{
  "d_shared_expert": 0,
  "moe_layers": [1, 2, 3, 4, 5, 6, 7, 8, 9, 10, 11],
  "balance_loss": 0.00895,
  "router_bias": true,
  "vocab_size": 8192
}
Below are experts of layer 6 (counted from 0) of a mixture-of-experts language model. Rows are named router (the router's row for the expert), gate (a neuron's input weights, with its number), up (a neuron's input weights, with its number) and show model dimensions 0-159. Each number is 128 + 32 x the weight over its row's rms, rounded and kept within 0 to 255. Numbers have three digits each.
Before each expert's rows: "mostly gets" lists some tokens that are sent to it at least half of the time; "gets" lists some tokens that make up at least twice as much of what it gets as of all text. This comes from a sample of Wikipedia text that the model never trained on. Tokens count by the router's weight.

# expert 104
mostly gets: " T", " K", " J", " Z", " G", " Y"
gets: " D", " M", " P", " G", " S", " T"
router:083195147108149142134099156154152161121082108101076155189078088106158130104132147164157092172110128102145085115145145190130122164091145161112073118134184139147114058088122103143151104106134202156103138135129146138135135166120134130079104099121134189161125159151146145124137096159160081136140127109129110121067178106124084142092126177144112168122124136112088084101149088198067158174142039127186119133172181112106094148119108151177130137119174093092174081105093057151119136085119088
gate0:108115123126108175164149127163138232136089130143122093093186079080115103111153130135115093132134147176101129146086123134130099104133165110133147147136166171128111085087104152068112156128082114121119109099145132081139189096150178086209118133162156096134103157177145111083181109149142054079202120102174148168122115073138142049095213142073072097137116124165101175149147123125107134140135107169130157110075128172114128140111122134103089092174173143137109145167132121120088154108174141
up0:110119084101057142133096153133137185145085153127111152137124074127110091159148127169119107144144165193098103137117125089112077154140149104158112116130183177171103105076143137123143152150107099111145091077114124094142196087152138127176168146149167105149079185173135136067200143146168066092129131118133160116116139078156129108089175232111146142161158126154109131120127076105119104131130090154098145113084101113110183166100145175104097136139186161165108176163095127149048163123161095
gate1:115143111102126150103159169059152195134074134083142142116089069159119120130108171110152178136162168145099119086081148085107110153122159158154164134122144063155070098164151172120150105124146034154099135072065104090101094194152117130163087140168154159108125142098166137131118133172108086119146178109149113067155130061160196169159109149134110136159140141114166134183147147103161194111094089100067118140167115115139155056100083149115156128119126144134133144144140121058117138121118112
up1:116065084126088084086102146136151131123121124160161132136171048161158171105092179135149139149097175173140093173141135131116133138110148123129118092147150121110123157164119146134178192152185118089133061158109144173108143124134136188100193075132093121124115134041136132127108174122159134149140134180119127134084157140116088234123077148082148161148127118095092135166163090145139089148154108129119106090185099160179133115121171137128158171102113057115163065180161095164157160144119110
gate2:084152098171132063093188079116136155116109084130112129180152160176063114113141115123105117171152113169038153112159049088154176136183111109095059071133164106188129124109185106142137141131112082127152125170090164076087161137102137184087182133150093120123119111120164142118092123127149176115106103109099137128094160132152129087122157147112165093173109152102103072126055152178127127104134156143158162141119162106126127160144164122138176085108102084145073156155100147200121132127109130
up2:119171098161125072126176077063137128089127115116110154154177146173058123109128082141098104161150107150076149124178046057104159141163126166121046091144172123141151117129178086109142146151090077095140092130087155103087146122095154170077159113130112101092103103121145153125064096098154136125127111135116145119078166081145122061112101175102138143148112178125106072120107167191121143122142159137145167128153177095097136157114164101110139107143115092178072185196107148155131148105113134
gate3:106091124166119077105146108080108062140106216151123126137159119118097127166169118097090131164155140119185141138083151117172184164117101142106150143123166139038139123153133150110123149119163147048158126122181113126126140133145170115165107102106132128092145120143109136151070152090172181150081179192173205112157098060095138139140113086131079146178145178099097156145154087130109215080116133080128164076127110088164141137107149093124136153131164156116084106145148148152115102149166150
up3:159156124123129175139112130144125185119152077116137103114103122118171115108109111176150175113138130113086114137188079125096127126141123103162146112126123101187121105117103159199140116139077097169092168151101170107132140127141100139079165130166154144131147150126119139063177148152060088107164108097117104123101153186114130137125117163106226116074118038173157089130085172105113044160138085172106051141127145184141084115151090175119118085116071097149152148125087108127127173174109088
gate4:154080108107099189189113130090107119088125176083156130166171140166119150155154162150135125109124130130110128190142087144126138123093147149102085167144144126095111091123131128097130159166140054122095060131082111118121195066100136128135085105098184095088113114088118132106171201087112104129077155196113136125119106065117089110121104112155127121204123094159156155126096105159128159132150115141069155090137037092139100147140121105089175120165042133088156156169114115136128151122190120
up4:141102078137065132177103133109119142091114184098141166139165121147125193156137163149130081100097170139146127134152125123115165128118155152128103115084151072148077096161079122114161187160183036086091068103114109112052181119186126150112072133078173105113078135113099125142205130093180074125119139152095158122116082101163100118143087096134177090200101084140164135130089115122118135156133101137108152105143071104157083139143082114120188114136143121119171134148128097117124153138183116
gate5:129138178141101119123123118097119180163098109155119129167075112136104106082171113131163155147136118143047168132141147088083079109110083126125090057211172140122126116154137093171161149183130139141087082183115111151179151127106131166126161131131084105145157150108153134096091186149094180163199108156171099154081083169169144115131224079140208109157131106087097105148107149134144122143174096147113141175134123084125080146126185124111113113116080117149057121114123131161123116140139091
up5:063146206144121131197135138105121154192113094151112230136065104098111165084097131149154122152127088142112164135123167117135105151083057182135120080164123153155127142153128068061095101154122125146065117118130073129175156107114133179111143189075112107181151125117151130176068073143104117180122103117138146171107152118167130148123143089122167140123100096078137114154106115195124099094126164134141151189141168084132090165186149089109136140128117116146091089097120104152129131119143093
gate6:108119137127126179133090129082132145107175105175145132171094105111106143046147133200067137142118144131161130119113099138125143071130165161162144134127133145089226079115097114137145129146141161122207077143177121183129095107149128179143186081167121078113130049164118154078165157144124148110156087122099177152164119143142089171122099158144164133092125090121156141112116131137148085053162116164110070076146176124145152124142153106112193126123135063141172087126087135158156086141095126
up6:101113102082108118123147079143114100128080161086139127180138180135157108182138119119166148140133147184078128203151060135176103115187091116058101170100164047133097088115162191074102140142121078146095192127114133106087148162100164088142116123103156196077140135124140140149099148167140131096080139205129115094067122078133129133126094136111079103179104118128138048108126113163090119114174121117130167130162118150133109168132070127135094113145121120098114161172144108103100132137183118
gate7:136062151151152099169083140072118110114139169158138091159122095095090144078122092123103185118141150158169164177089238141089180129121139138123067196134158120118130098115108127156137100197138140109133131176121139089107120133102139138106149084130162129132146155124081091117090168185142148133106153163152156130125036150185127159094167108133172054151142179096168153176118187142162113140138078156123094178147122104133071110133155143113154120098137132121067140169102118187098151128126103
up7:082128124166126131178140132150128133087095217099106139119150135121195080144083124111133077131127097110109137076117160116114130127164204158127128146116103131144161151096139119106095075132172123083076113078101110114108213116094109076097070101123084115090134081127045093080117151142064140173154121119152136063127073121108117102097158078120082099137116129133145098140143165179164114181104164121130118135097124090077098188160132125104110088108165172109127117114057139173181119168128137
gate8:107114182142164162106125133172109143133174174129124161087068129159141061158160166116136123147140118144078119050085110157130127134092153095124119127157165128201124083110131094131070147107077153151157123081091144132090096169122085124143136144127175148161098126139165132140180085117100157120081125104099145157113080128119118102114088158175066128104100125197118129084198123058088132079135168103100109211178174132167145133150069156149191103165111096165144169155144145142169131098123156
up8:180138069127134167162151113077120202123109157171125029183174126116137137129153113158111079101119121100182121141111097150174141121169098100126119134083112079078138184123098172118170132130096091123121157140166101113158179084202160118070128128156127119089163155134118131089114182130143088140168117140174104164139142126100148139113117086081179121101125152088072087158153156174126101198114115183180150070127143140172086106098189122141106100101168144108105102154119103175110176128118112
gate9:131161183067115069122053157115121156126152156077131223133124180121121106182144126117189181148125155149116121092168152136139131146115098104201127112145147102138163122115139097114133176111147175133118080113089190150160116047138110176136117158103112141189119151177143164166148133148156160146189069145113178062141107100131141058157131151169112107072142118096089175112105136136134095105086129152114126203102150159108152128081156131145113185092111118140175101143145131146127139112078157
up9:118155120093129111128115121068124156134156189077112182139125189134092133153165171108146106080124165199135141110189106123100090078130089075130154148119072066139155138103143126109117147067167113150088097150098119108098141084162069134141104136108062116171119121151127096116151130165155162138164098158108122186157074063108132063156153177143129104161127147109075162165153159108122141111162137134145170188089125136144101218123110143175119144129166133118141089080188160183127132165149173
gate10:134157060156080127160145147085132163101200191092153099119171084126082164128090114120118111139117151129166126123092155085140154128088147176107156129111163074183049165149150126148125175125164085104129124102099145165107123155125144153144138102100123139090115095069138129150189153125162065116152160149142111115176152098099130135120146136149096050151140166088156133095128118152174209174156141120099137123165075181106148083194117161110128148128122160143176166168097081064103168113078112
up10:172137142116184106139161116119143178142128116162108091122127063130149108046073085125134142152141082139086128208121071079151106091111096120095114143126101165094160088156161150094134096085105125105106112141120142124130128142157120111103132150166078123107069140152137114091149141205128111070145102141124080105094128064138089110133199078078107130124058150197124169168064142152106132104123095119128095127130125121126134153108141093121110147082211061151067131152140159179088140133186126
gate11:120207118132074139104085107097135150130186091142117084082101108122111038128117081154093157105117127110170129088108164182140099201101202112186139085100079164177144178083171096135162133115117150130174110121209151152170116069139102141106118141151098106136163149119137131121096107049110110146148126076143105119174157141126151175123144114223120180132156077135102098106103129153154139098145181086136146124116123117119189117155142122119180138133153106120105107094158118117159085167114141
up11:110097062144136167119116147113131115132050121120147184155123132105147120156137118095129145213135163105103108120108070043088164128154094167167128129138207161142057089136098170135106069089123118075155168110141163106175125096124159153114103195126103153134121160133124167154121158169178116118111126119144164130089088085141189151151093144118160019173067120107151115151123157144175115127127060160135154114096190154155116120116138098117119123112164146147142095136087113124135061140094122
gate12:159120138161137107105152152124134127136126133116129151162183042098145159089119150090104118165165155178179178131115101129069132084146090111098102155146151018138098153125226189175138142099124105159147146093162128131132142169135125126130158144149127141117114118129144151124117153144090138142088112098109093181175106062153137124120213136102124155133120155164120162136179162105164146158232082137114113160105085149121125158130164094127116152078146083135062176143118186141116182090117124
up12:098139127079120156171138141139113127084083118102125100135078178159147160151110099151141152104103095085097112134176130066175120153111163120109162057135134156124137069146056100031134105136153120114086118152034112130125135085084118124121099123111073105124165112133070130142110154117162080145144155117166171137115115203155113114132097131148137064116118091080149110125076086130085083130058158112120132095150162090122114092165090128111101077151124190118179063159170117121119080119137090
gate13:164103150094145083214118081142088185152116122087173149096065165106105148128099118186149148138085150118111189145146137149150111145095093163137107134102115101070113115103127113112134142180214111140088150130104119060155205143100164120138123167130070043129096132134132141089154118129135146084183098093131090155118083133155098108155160128171074163139135108158136173194062134168127162139103121099090158140093106108147186084155094123129105097106084126124068148086137101172141125139140142
up13:167117177078154071211134183110141129162116111147096145170094157079121114125149150171158206175077108103120086154099145143159144124072118164128087172133102112119130115113110089132172149159148109128089148133172098083168137149120164114113088109055118179140060106166114135141185123210171149127160103124070086180106133107151089104192094111145097146084131114175069152114119143179087129130136101133171114197107137120114167105112108142170132076172116130135153144113109093140133166110150107

# expert 44
mostly gets: " gl", " Gl", " pres", " l", " Gu", " Pres"
gets: " B", " l", " L", " G", " g", " b"
router:164146098072120096155100189126121143145088056069116148119165089151101112137105135175147087156102065084203142141090101108189133163133140107169121097105138150159095160108116134123150091085099121186148173109104179104114123099089138097091114152143152146170135134102168141129151136123090104115118097097122089131129184155112164104044129112122152169096112144143077095154124100179144161151138024151168118115110129180118161140142109119145066145074118170123180106101154085180121100057123116
gate0:129118113121149148123110156104115106096158129107175114123118059137126067128083113112155035146106150084183124156114130114061112102108112096087086136115104142096104154097145166158138165152130176163182104107128149112157142102206169089127116146124164138166151089122115129140159136116134049144140133165116135162077125137138104106123174119193123057140157083116112141185164112156152201198196121146131082124162110134178117175164151096079069147131181148122108119138100135124130101109041090
up0:186118062140125121119152101116154140109133142055168120087190154167140118154092081114163048178118129118138127098125093078096103090100145124134200119178096146150144143109165101105166191098106072105081061155120123152128166152146143093158077103095097146177139159157094116122126124178171109177135105152106182106142123166206163111133179125119096154146159167092118102138150124110141149154168077110158155101092120099160108113150137066148132137156101118110173084096163163113119056114070118
gate1:142174149126122133139124143164144135175097122085146129092051115155138070126130105174154086131126094122147147069117097173107125146138075049147126157135069206121106120158123172189138159106101136115166164157150129101095076115100086149112095115105133136142124074154111095150111086091139127129138134059179115150124121147172118108124162087209145090095163098136133206134108185127098143064172209064131099136127160141126129155116146150145075164144147120117126091128101077112190108091082134
up1:129080159147161149096172166110128148103127173166147125122132104132097171121117068095123154130147109096160108130122122180156137103145185103183112174113131169169088116098121150151154140131112104098137161208109102057116094190104188188134070136101134090136113152126112112160118130148171095085135141105120111192175120125090098103137163115139162061158148116103102141067153152064125206099136106080162142061118170094118105074134178087108156142135112116137151171197113110110184083091150102
gate2:129127115157123139124143128161112101124039166094132086127168144125179102033094130148147061152114102133126139121108160075097123122145120162055138107163045138092122154112150143104122098161126147137102150117162170163155126145123117109170163133175081154089113114109160106150145159138098129171099096142165087144076172106136139122146137135143121139083115091206103134151104207151117131145172174146130161141151092112104114132072146174090138153065122045171111133139068138139106165117230130
up2:099094141093122148152098119105139151103218092162138101130111091156061163198160096123131188071121163118152122162137081158114115177104112105155115152099207129170078120102139134177150138113136129110118065119103058104111121117136102153123103124104146110127126146160106133098103140088201058124127180132066186113213104161135145183130144111145108095177149129123142099094142066110140175143095130147130142130077117104109144081179157074135109142152099168124167089123121113131147072153074163
gate3:131128097154163166080153142119108098103099092150163153087158133119160076158082122147170121113106148115184159129097162150157116143141099096119086198091113124169103164089151135119084146160107141098119158132071143057182139097136115141121129150106159058157142127075194112103128127052117159119126140156137123099101098169072168103128144201178103041127213124085118125076116138141147129151127131119135152146187094119185147163213157083081123156139153146106141099107167097126138154124105113
up3:132099128164157078153121105112161145141197133122151125098155112110132169155112092127152113067147115146101191106131102092093131142151084100197086085139125159111214160122141144130108069040148137131132089137077140146134128137172129091142142164120136157136090156201105128093183137125112121083071167153162139077191096145090152077186150115185136095124135132135118143118099115129135125130137121143090031132105141129160139132121010129097155135123159087126167113154155188159129099099109118
gate4:052142103094077176156115159068101126093177138141165170130128114126110172192078092124099099164172182126128151162152148145135122183129149096169106154098122096159103125145190195134086110119185111135215163129141114096164160110111139144126072133145147129147128068181187070109087153153120163127099138135174118137172138116163141141130161150161114157213116140137134127118111128077179152095128129138136113112161092123092174175153185165087114125158178146125135124143115141179088144082070132
up4:109169102109163135136141151131140177126102076167113174171102151162150079126132127171207149132122123075085100168048128097143111163085134122099098144176176148056144091154102144151065129182132113147047147091159088125168166157146167132231137163124112141101113120145137121072128158128122111158086114154200119131116115132175170180111109113120123145140106150117119153060120134171110062107169152138110149170160130103104059118129127147120135155176132122116101107155099114100183186124106111
gate5:124138112138126171142129127176093121169130134139168134140111127118104212126151043169106184124093249124093166177142111049073128139143164251160072127104143109169116087157123129087117116088138134121130145084163158108084159105140115104112130138070055138170108159128091133146087118119103121129150119134148149100120128144151135120128187086137143115121125141155090077087130136120116167123089149139086113065064136159163099097095102123140136142098115120137145132052100128076133145128124121
up5:126126130131120158136074148170192158114155139081139151145152099159133152110134121139120115094113230143078174142134098111133109166159122176166078162092148131162144126142105131126157092087148174066106167135163144156100145116118137144141094168047098128168079135121122090216077115123169113147119138106127211114151176175134107128173140077173118093158192136125121091087142081137093135143087195198114078117113109135158120080166117130158129139150081186126142143129096125085082091120134104
gate6:122195074072148171067173164226128098139144189110084120186085108071109169122149216175157141102145142153147140107109075140091130116162167127140164070142174155154166138094161140156149114143112119142137124171090085078098152130160107091141125161140156161166087119183133119139131091144129133075109138151120139146120121081085137197041142154141088097111128119084143171091099130140132096144137128151149088136114113059122124155134131159111169095167116147118161155169113138103085128103109089
up6:130202095100108200059206156183093041132074170096119204168095111080059084141126157209114153111153130092125173088125103113106149126166182137157122071167132130152124117152139138087169158162182146069124146128076104103164131120138118130126111139105142093139109093125147127122115140123115130110117143151144117182126118137079100171072136109163057155146125087081106072131118138117150140104131113138134131156136145178071124165131130147104107102205160146108121130154127161110131164096128098
gate7:085153088144132180146152107148121160155167110124148151153041103175139097103165113137066140155128151149101117126120053142144119149111091118100156112153139131174160091162095156147145047123114177117138174145127166085118082115142102156109145144111117092110123120166176158049183105096160085148150138165200162187150155128151099138146094072206090126129124164124148087132139142108154165115153176117112106107136099138179185179142119129128036162101136196120196104124098137108142147121133107
up7:188120150124161168115134126096122116099078146155117115105217102097099161117087168088158155110120110119109122145177115148115133138123163147135103149121170153089090127020141137065148133099145101097080106116141113134092143077105126109196159141116121197183113163104086154185112163170071102160074129113150131102149116115139151107139187170102167084120128130155114158138117157192115090112178132130154145126133146093135094099131128109103164146208111094132111166191114128066093038104136120
gate8:108214147127094136156107144145132168134117120202111121117078122161172101136124104163101190172120130136101146134124187107135161136060181112115156162110110172110112101166109157136128162140141116224185185123161128206156094106147116110113156170146149137124105162137092111079135118167103165136187122148137110120145140093099174159082086125121134071136158132099097074142113115138115088105094109068168208116198113124159144145112195136114154124145146108133122108086137068171078073129102143
up8:187165120151132056150168128137086173110132130082136118118130165172143070129165175173175136124126130133132095137106138179147087124122132117145133158145108135104089157158114202086157118146131101165140167143140130187151083163150079071124128165147163144150192055156175098123141081199117188178184126170096151078126140135122121090129118108087147083113185075144111126137140109098120107099154082123136124079123090180206150107120169106138108138145164053107113159071148125134079097117113138
gate9:068138137114124148193134121110120118073142155144131124138158140133143174103166144173058177149102106106148165116142056161139177166136185096177160146094124119060095111191143153122153160144130131131049166163179180153146115077172117166103116059148163116177073107088148082129142123122142111126108077164197130094129128141124130102120093115112147171100144105174177177136138122073048137084155126117130123102105144155134156129185117154106139138126162117082149102068109186141137107146177144
up9:097117139153177171215174131141125154075142137148152109089124145112124187106165101150114157154129064079139173135139049129140156176097118150165140161081099157052118143148121185148126156156112092142129191172163136104162081081146117148070094092190172129120089074121112091134159103124123113103107073135162109108113120111076145115141096148155149168077131071138144171113176135108083109126114124134136130109069100167086154113201099149114150117118193105080147154070100144137120144143168116
gate10:109079105154145107153120133189106152096128108128133043101165110142130129110054118169130107056135120142140125114103168155177194114160164055121176098140142121076153086141136123119131114155146160114160189103157090080126139157110121092091172147094141138112119084151128139091091093106105161118122174095121128135067152121128125099102123078112146187129115124174116115160158103145107035116133128046139172119119131100109190147085126189112090141033132124117159103172107133181167126119074126
up10:154174179144099151160138106172100082226106156149104147108110135143142114151196176093224096115115125110116149135119155127107076151133134134150111104119092104169067128142195100108177110117145194186082083174158139144137132118127066100117103126152146096072099157110117129178147109164108183195156065125148121114139105084083130122140146173134122106039125046134124118099129139113129141109126195158104131183160149153143091147129144104160165109158150129096103102122143133114121104120144172
gate11:120094074118064093097148151107105081107099126094161195134102085159084125141149126130137089117085152126109063133180146071149135135181123089116163146184057180164128150131130161144139149128137120127154154083101190144111110189121155143084095102113110124154137092089148123118107189119041176197088111104204100120097126164137142119154173141139131104181120169105171074119135112145132179143113111116129197075163126090146128150089112146113139176131104128161166131093126162147088115059134113
up11:120202138107131149128133122100157124136186082134123083144152138110130173156182109117163098169152146107162134155129148159119062114095138179128097124109147083097203159146142199129112151155140132179092164099176158162120131024085156084164124146193146068121131130103106123127080150118196095103165130126143066111151157103110145156113147038168127162128120116095080114182126112144158105134137165138161091121083087136049107136124128114122146146107153070124092108145145135083179144176111139
gate12:127111121124054149189163120142100145110171099145131189173138133174103091131161198177105089112135135097096178119133161132131097127157153127115148127151139111098116075102131157141153123102162111159098080145070098143127171097092146111101129101116119103152119106171151134105121146114135127116128109117151140161131169127142068106108161180102101163131103148121108049123115105112099146066197086063122186156174157165069151159151121124050210181074146082076144138173140149157117074137118191
up12:131125148142173146047142099157128134136162177115127091092106095050135157071089072100141164115116139172142035117138094141101143110114125131123094168119148131106162143126149117079121125166109164097149117123150159133123097171168149167161123174147138194141146162088104096151125138139115124116123140158116170120118091119134096107161145084147128103181140106120139159137131183144102126210085198187122060051088098072200105106087118119186064090176103129149099112102125149095107140134135088
gate13:123163150129170126138098163109142090113167120181134101067116127186119111115153137209113089159089108085131152142177140221153216161107125075192121112104123119118137112112096139138162107130104135107164146122101147115104126114185082116079128094149175090125140125146144124138160107179054150105126106099131170152172084126104148160105124098153096129110125136164074109082169111040104132034088160136134121147218169144140159119167094156098146142163140115101103175162125117147153139152124143
up13:112172170103096102091105141116150150132086116090170111089099070160092136152079154174139122125115145118192134104054162195159131179159164085113144156137119092093108139083102102146182144165176130124140135138188148105174149065120158117126127075128102145146138143094174076146115155187124162111117200095079118141177098109174119171116110168146083117103171141087146115078156144145115173085106090074100126135084132159185098134089115132136108158167155125153175138047111079105097144143110124

# expert 123
mostly gets: " K", " k", " Sh", "-T", "Sh", "-K"
gets: " K", "M", " T", " M", "T", "B"
router:069173121101147104116114134153170149082158129128119143198129151128150143118209123182122098178121109078113105151126128158121119151131079132106084121211172107111103114128140107097145136130090155114093123135162094088160076062114158140128146061104163215171100114160157171115108158163118157159101124198106109128107125090154078115104127089137131108108190112087082113130159078159077151113168114121148129103173152102139097165116181189088106110139160125126166120172158103142190176115091071
gate0:076143116114134080126083099083094087155115107163150085163154123144162101154106147136124093149143129149136077069147137158072099170062142129129167070208112064186123153033084110120197112161119182076101121088139139146064120122096172152114144117089136159122122160150096141135141115142154177159173149133136136117125145091165128118128126114079178103165128158168132134144158121093097080085108114105098107112133199140176080133096114131180120118075143124121170122130111177081189151102164138
up0:126131107146121105139135144135149176187103042090119160089136138107108105165086142143156126071140074095119103102157097164107116163132098085091109147108084147127081123165156197142129153048143195100149139131111117099135162105100093106164153151136136132143103141116161151164160069111189140149117145064125141154051119147090095093120145207073133105117127142106132191072145112103107195108163165113146218158116117153124130163137103135119090180123167071062087126124146127140128128159099152
gate1:128133141144116167119123118149000166135118118070132130094141068160118141107117075164100113120146125175153177100148115131125143125140175143136139130094126151125125118123142103110106116135223153148127099147125159133114145184136103168119084173149155065131171125149159030111175097061132119153195148083166128156102128127077117158071121148117068146113099113166151093165103130136132134114174134108080135088129159116083132108112094085102113147106059144127135139062103146126089063116154192
up1:171126163121093176152016092138115136149114090187151119140131107112142148148118151102093166156132154124135121109171121156128126126089138118113143154142134154107115121133129030164108114166065129136176118157059142108136153112108103126115124119223088124100125132110147150068086128127122138133135123125169065123110096161211128144164124057128116133114118149209095121111087118124068143187068115149149125150137094173133144122135155085169123115131115174236121131105117116089093175099101096
gate2:079133183157158147127144132171126167109111191166100122187128151145118113111151126124115091151073175130083120034125125143114106088114126114078162108167095088140148095160156131139159194146209101139149027133143133169149109102129136138084142101161140146112167083138092091114140168179139141147146123151162098127132124083080124065113162151086139140144138098151171055150152142092112070104112116115118134171139132161124155140105101155127176103102069092174085211127181141142132107185142140
up2:155107109195140183098144112108141158094108106138124095161154149118188143107129098128192105179098113056102079109109096133099080113125141097104109075130149118169096191162162190153143114156170083111137084153107169099133145173110147126163134102155142140150173124160163112174103171155048074161133109109154083152169096182098126133129131164127121143174125135122185143154150103143103102182160150127143104139208128141152171106197084139133158112117128118146114164106167110192056137175086104
gate3:058129155104108115125094120126142083073127103196128139088135129139113078090195069179052138140099075111149136119065141161141137132149084119142082097123110114181122138162119135115162122121136109129115077114138102210160107115139141150095113163123140130100087107032057126086109128153059087148127158183109159136133118137177140180134115075121082098090136046114123111184137120143175124119179173095158128061097142166121117148102152090066114140083118120131102098128130129133147111109102131
up3:031128145146091131104087122143120060123155182123098135121120133132096091143158082190126143166109072102098095098100141137073106145142038132150134110134132212144120053074126115093201188142137106132134126128107103222112106121127114195102162174124170161103091179063109080104137115150153108119124107172092155131077172131116124150115120130151172153139134036124069081169143087134128098160131128115119184122106116109140120119106124124131137115126099130121107120123093137116164085110120125
gate4:148172061176084108094086098136117081146176183132133136132128124090108166136100108151090164137086108134160146124120161119134165154153128061142133121146203072085090139122096073049118182137134132141137078093157116146183097122116137138163144137106118073164162132135156101131143140127110154162123088122114185121103063170085147155128153168163175074180175121082093095120093119090169142132133105103141110141140109144193112128113161162065171137169141136109122135185055098187073130109092115
up4:149171076215119104112154124130108129184077169076105122142105134123148130151152126161170145157113072168156140107109149098117168160186121078129160170101134111106092126122118116088157139145155076128135132086102133135168129133147149120184100139108097126165146138128139140138184092123105162135096123098162127118084108111073212140127149137165134128149160114087044128147076146168189150106169109079148169064144173181176125135112108091058115128127123156063144149138060110169081055096105127
gate5:127040094166132127125151135127152127152085082137215085145114159194165111156130112098089085110104123106091119141154072140097100090142111066115096151145152125059079117103146176167136128165119110177056152155088163075132140183143115080147063126137136113109139109101116141126084141108135107188170178134139069131091128121148133117164128104156164138185171165116131158092112135099122092166119209112152194125157083132171165138104127131152193168156113088128107149108100152127132143095164158
up5:098115111149099138183095101121128097076113137156102101120089110142136095167144169167165154103076068169090147122094135180068095169142126118151151161146188096141135105073121105116209156179116204105128156142117126157094090119196137126112133147140148151066180121107101132129109114082142192119118160120165131116133122149083159138128089115052164140124122144162145093135140122045110100087095120091087178138168165118182150177098064126118108165156090159150044118108105125091146136107129101
gate6:113143089131122123093104161149129137097115177117126154150122158117087093105133124096045122142178146166149120109183146127109095075169108092115164115157158099096145143141242211100116153127117147128132161128144210096131135132024156145089152124203101135121111131087183154099130129146082137105168104134131095124184118167142168101085150125073157156177141157144097121086119092128119110086177128102130116152094139177110089089116151173092084104135131084073148155146186136141115107118170129
up6:152071163155138138079091122095131148179115117173107118119113147149139101159084161113136179132106181139141135115076186087204154168172113084142103161096103129128132156139135131168127142165180084132146123126137040167212148102164161069147119124096175139159180114103135146132163083082073159143111149073086107134096191113103143131170146145146131131117102053148104077145089132151173107193145136147160118150109123156172150172167075169186120157116167114165150145154154102103117132160123122
gate7:126106150086139128129129104078108103127149113104122130156148148148171112141165183133147128150119154136084073253160114072143141130058138091163133130151119160076136175167123125159148116153087111115139126144136115150174078085154041129055077138170117121201071142118137139147135129110101119086121089211102122146117150056093117156176125194124099151116103082123106130133122089114121195146142135151109109148150101123131176090052098167136104111100133106110103093088136100101115147183139127
up7:112088201134120165126109142152136112157125128119160127146166136129093072080099104127125124123165098137135163135163142127110105148164100138165091126196148161132212134152155110122050137184116106114113208107156150148146065124052133134138164106110085147123138120156139102124079092120128156121177163159156170126124099140193175115134169081075115084111169068101121155096138159125108054099154162123112147141095083096075059125126108129143034128093089114171120141144129075155092151152090108
gate8:072120130128096172146147115111135116095155096130125109141144095172129133125130172150103073154126115098135125163089117116165109186139157136073107105160152067112087098082125147179177087112123177165137080160161102107211104137125056159080114129150110133147136078078081138168110195085076097123147142186158130090171134136129115124113134102100119095155142077190145143126134139146148185084140179133109028138130142102154168214122119198126141135121083137172176166127149109102125109128111108
up8:125111147124120136217122129105131123168153131196149136137084072062123075135076157220145150154123104140234143131113129112104126181156088095115114128097108134161138139115110107085182145170172108144182117084153139175190125187123110132130061140111149099173173110116151159100056109099060072110115113128082157129138167118089099128133082144193136131119127101101146114104132142145123159121081151121165129091121118080108177190101137113113115137101185098161100145126119124129088139168147136
gate9:039155139157133149112119124154135185046202155138164111091175142152120129173101148173118088127110178152104125119200121152101106142087154174120123128165055121156144086096113135114049107062198079132108126068138148159109117137175122130179092156092142080136080110107120131148159104129161124095164107155129065147135109132146099125133143118165138176080119117131163126096109147131045165109105126130096182107147128105137102151121075123091093101084157142105148190135109129077134130170162154
up9:093182098088147072134171134163151203084172187088150117156159135138068119158076128141094085122143135078096125127211137142081094120139149145112081113148113075122073091160132077088107118117175081168103086102138158155121148168195105147142084132121156106136070151095106123179166120126114086112136133138123090116075162179205095165114146116152121121107125161113138144150109143141055164139108123103122143056142069117164095120138137142113097129093154140107114182123085153074107126179152133
gate10:108102165120100138194144110120117133087058156158148129094132109103092138091163129122116137137114153117153142143078133041132087136145158132122130126109230037135114142098111162120139121151146108126118166125135112190170148121104179167142133159152099101101176054112086120126126165160055128173155154184086133135141085083091087119126139146159117131114119149136115054132114163089112176083141083145151098128143056160079105120161098130070056143109086095173160117135096142110125148144072146
up10:147158155103150136167130111152100122124050163122131096117108109090111116104131141120171137149123137101139161157090147044127075086127140102135119141099178096085180153109141162054133065118098021161146167135116132151154128141042118117135148158132100111113146093105078115102127140132050083191159154188078146144129119118105134110098122160146106130086131154166079099124136146113145159099134120134167105140140053155101119105184109090114040160140059110149162114129115136074080134106107118
gate11:094117222119131204097185143124100136095103112126140067088134094175167139133096100135111149134161086138134113094158103136121129050086114061081085132132109197116116123141126112073122087231096152128067081173048151180110127133104095139117133112158089144160116126141121078100094121117093128105106138162172147133081080108151082112108162105148110107132149134157118158115194092150121176096107158073099155079164134101146143141104126129105172165106152110124133158108080166103105094122129122
up11:163131052143128080171096126135132134113130184124145159146120135107100081180160148151187152100123153155136164111093134106144102210138175212161134126112151080190126094104112167186138152029160110133198199058184113098141149139135152103144121162086150097106163127158132139158152132127157105114164113084099108143152173144075185116108100137116142174145093138137134120110093191103130103140121112199144118178083109139140075096132103127142104075131078129089118159148123086139139150123128136
gate12:151119141128202093113081177120130177130140119136122131189071128163116106127170156112136135123148130154146145087159117095119146123150105097142207095141167099108175137160194187173093159132068144102104152155147141066109175145047111156155144129126115178154179134130108188139084093136130153190112132097163100178139087125179079089139120124106185096123126159161095164135132172139059127110129124120136103122155183104176135191093151121157060142076153126137091096115107118187153173113146151
up12:206094128119095116139176038155113143200102133174162108134160125095085143100125137162115114145142147108215108116091236140126098162108161105127117143075087101124087131121102106156105122134156166130112181091134083174079132114149147087164127122114155132098126186117097153114201149123133111112104134124076139143121164082079112154095110118157129181103129061191139113155160064120164089129127139128099114131140088116102184073128102116136100115163107152111170139174131112133134107109044110
gate13:116133153139167191199127088140135140075154147149139116122186142101136118095115098077131100104112146157171074071135097141055146106154134169142138096176101080156117140156143175172103156128135181117192055117159158094060159079108130110178164094161092118121112106161137178139122141143169081050142109175119169128171120154115104147139112128073120111080157145158145098154184153116140129180162177145132148145143135115129125103064129115123141144161087129077151153174148131094185141196167134
up13:140191103091157163152198075138140085127156097132140161083114111093151130077158105087179088113096096118103078072096108186091180151129149168086159119162106140109150091066140165146076053182133145099170152057151164132090129097181158104136125078144087105092140120144168120120084104126115129093165111194141149113167105145147148144144121169125082099125156138142114085091137178176133130158139152162155158145135143135082119128112182093149097140180124144127109110119044126114146090190142144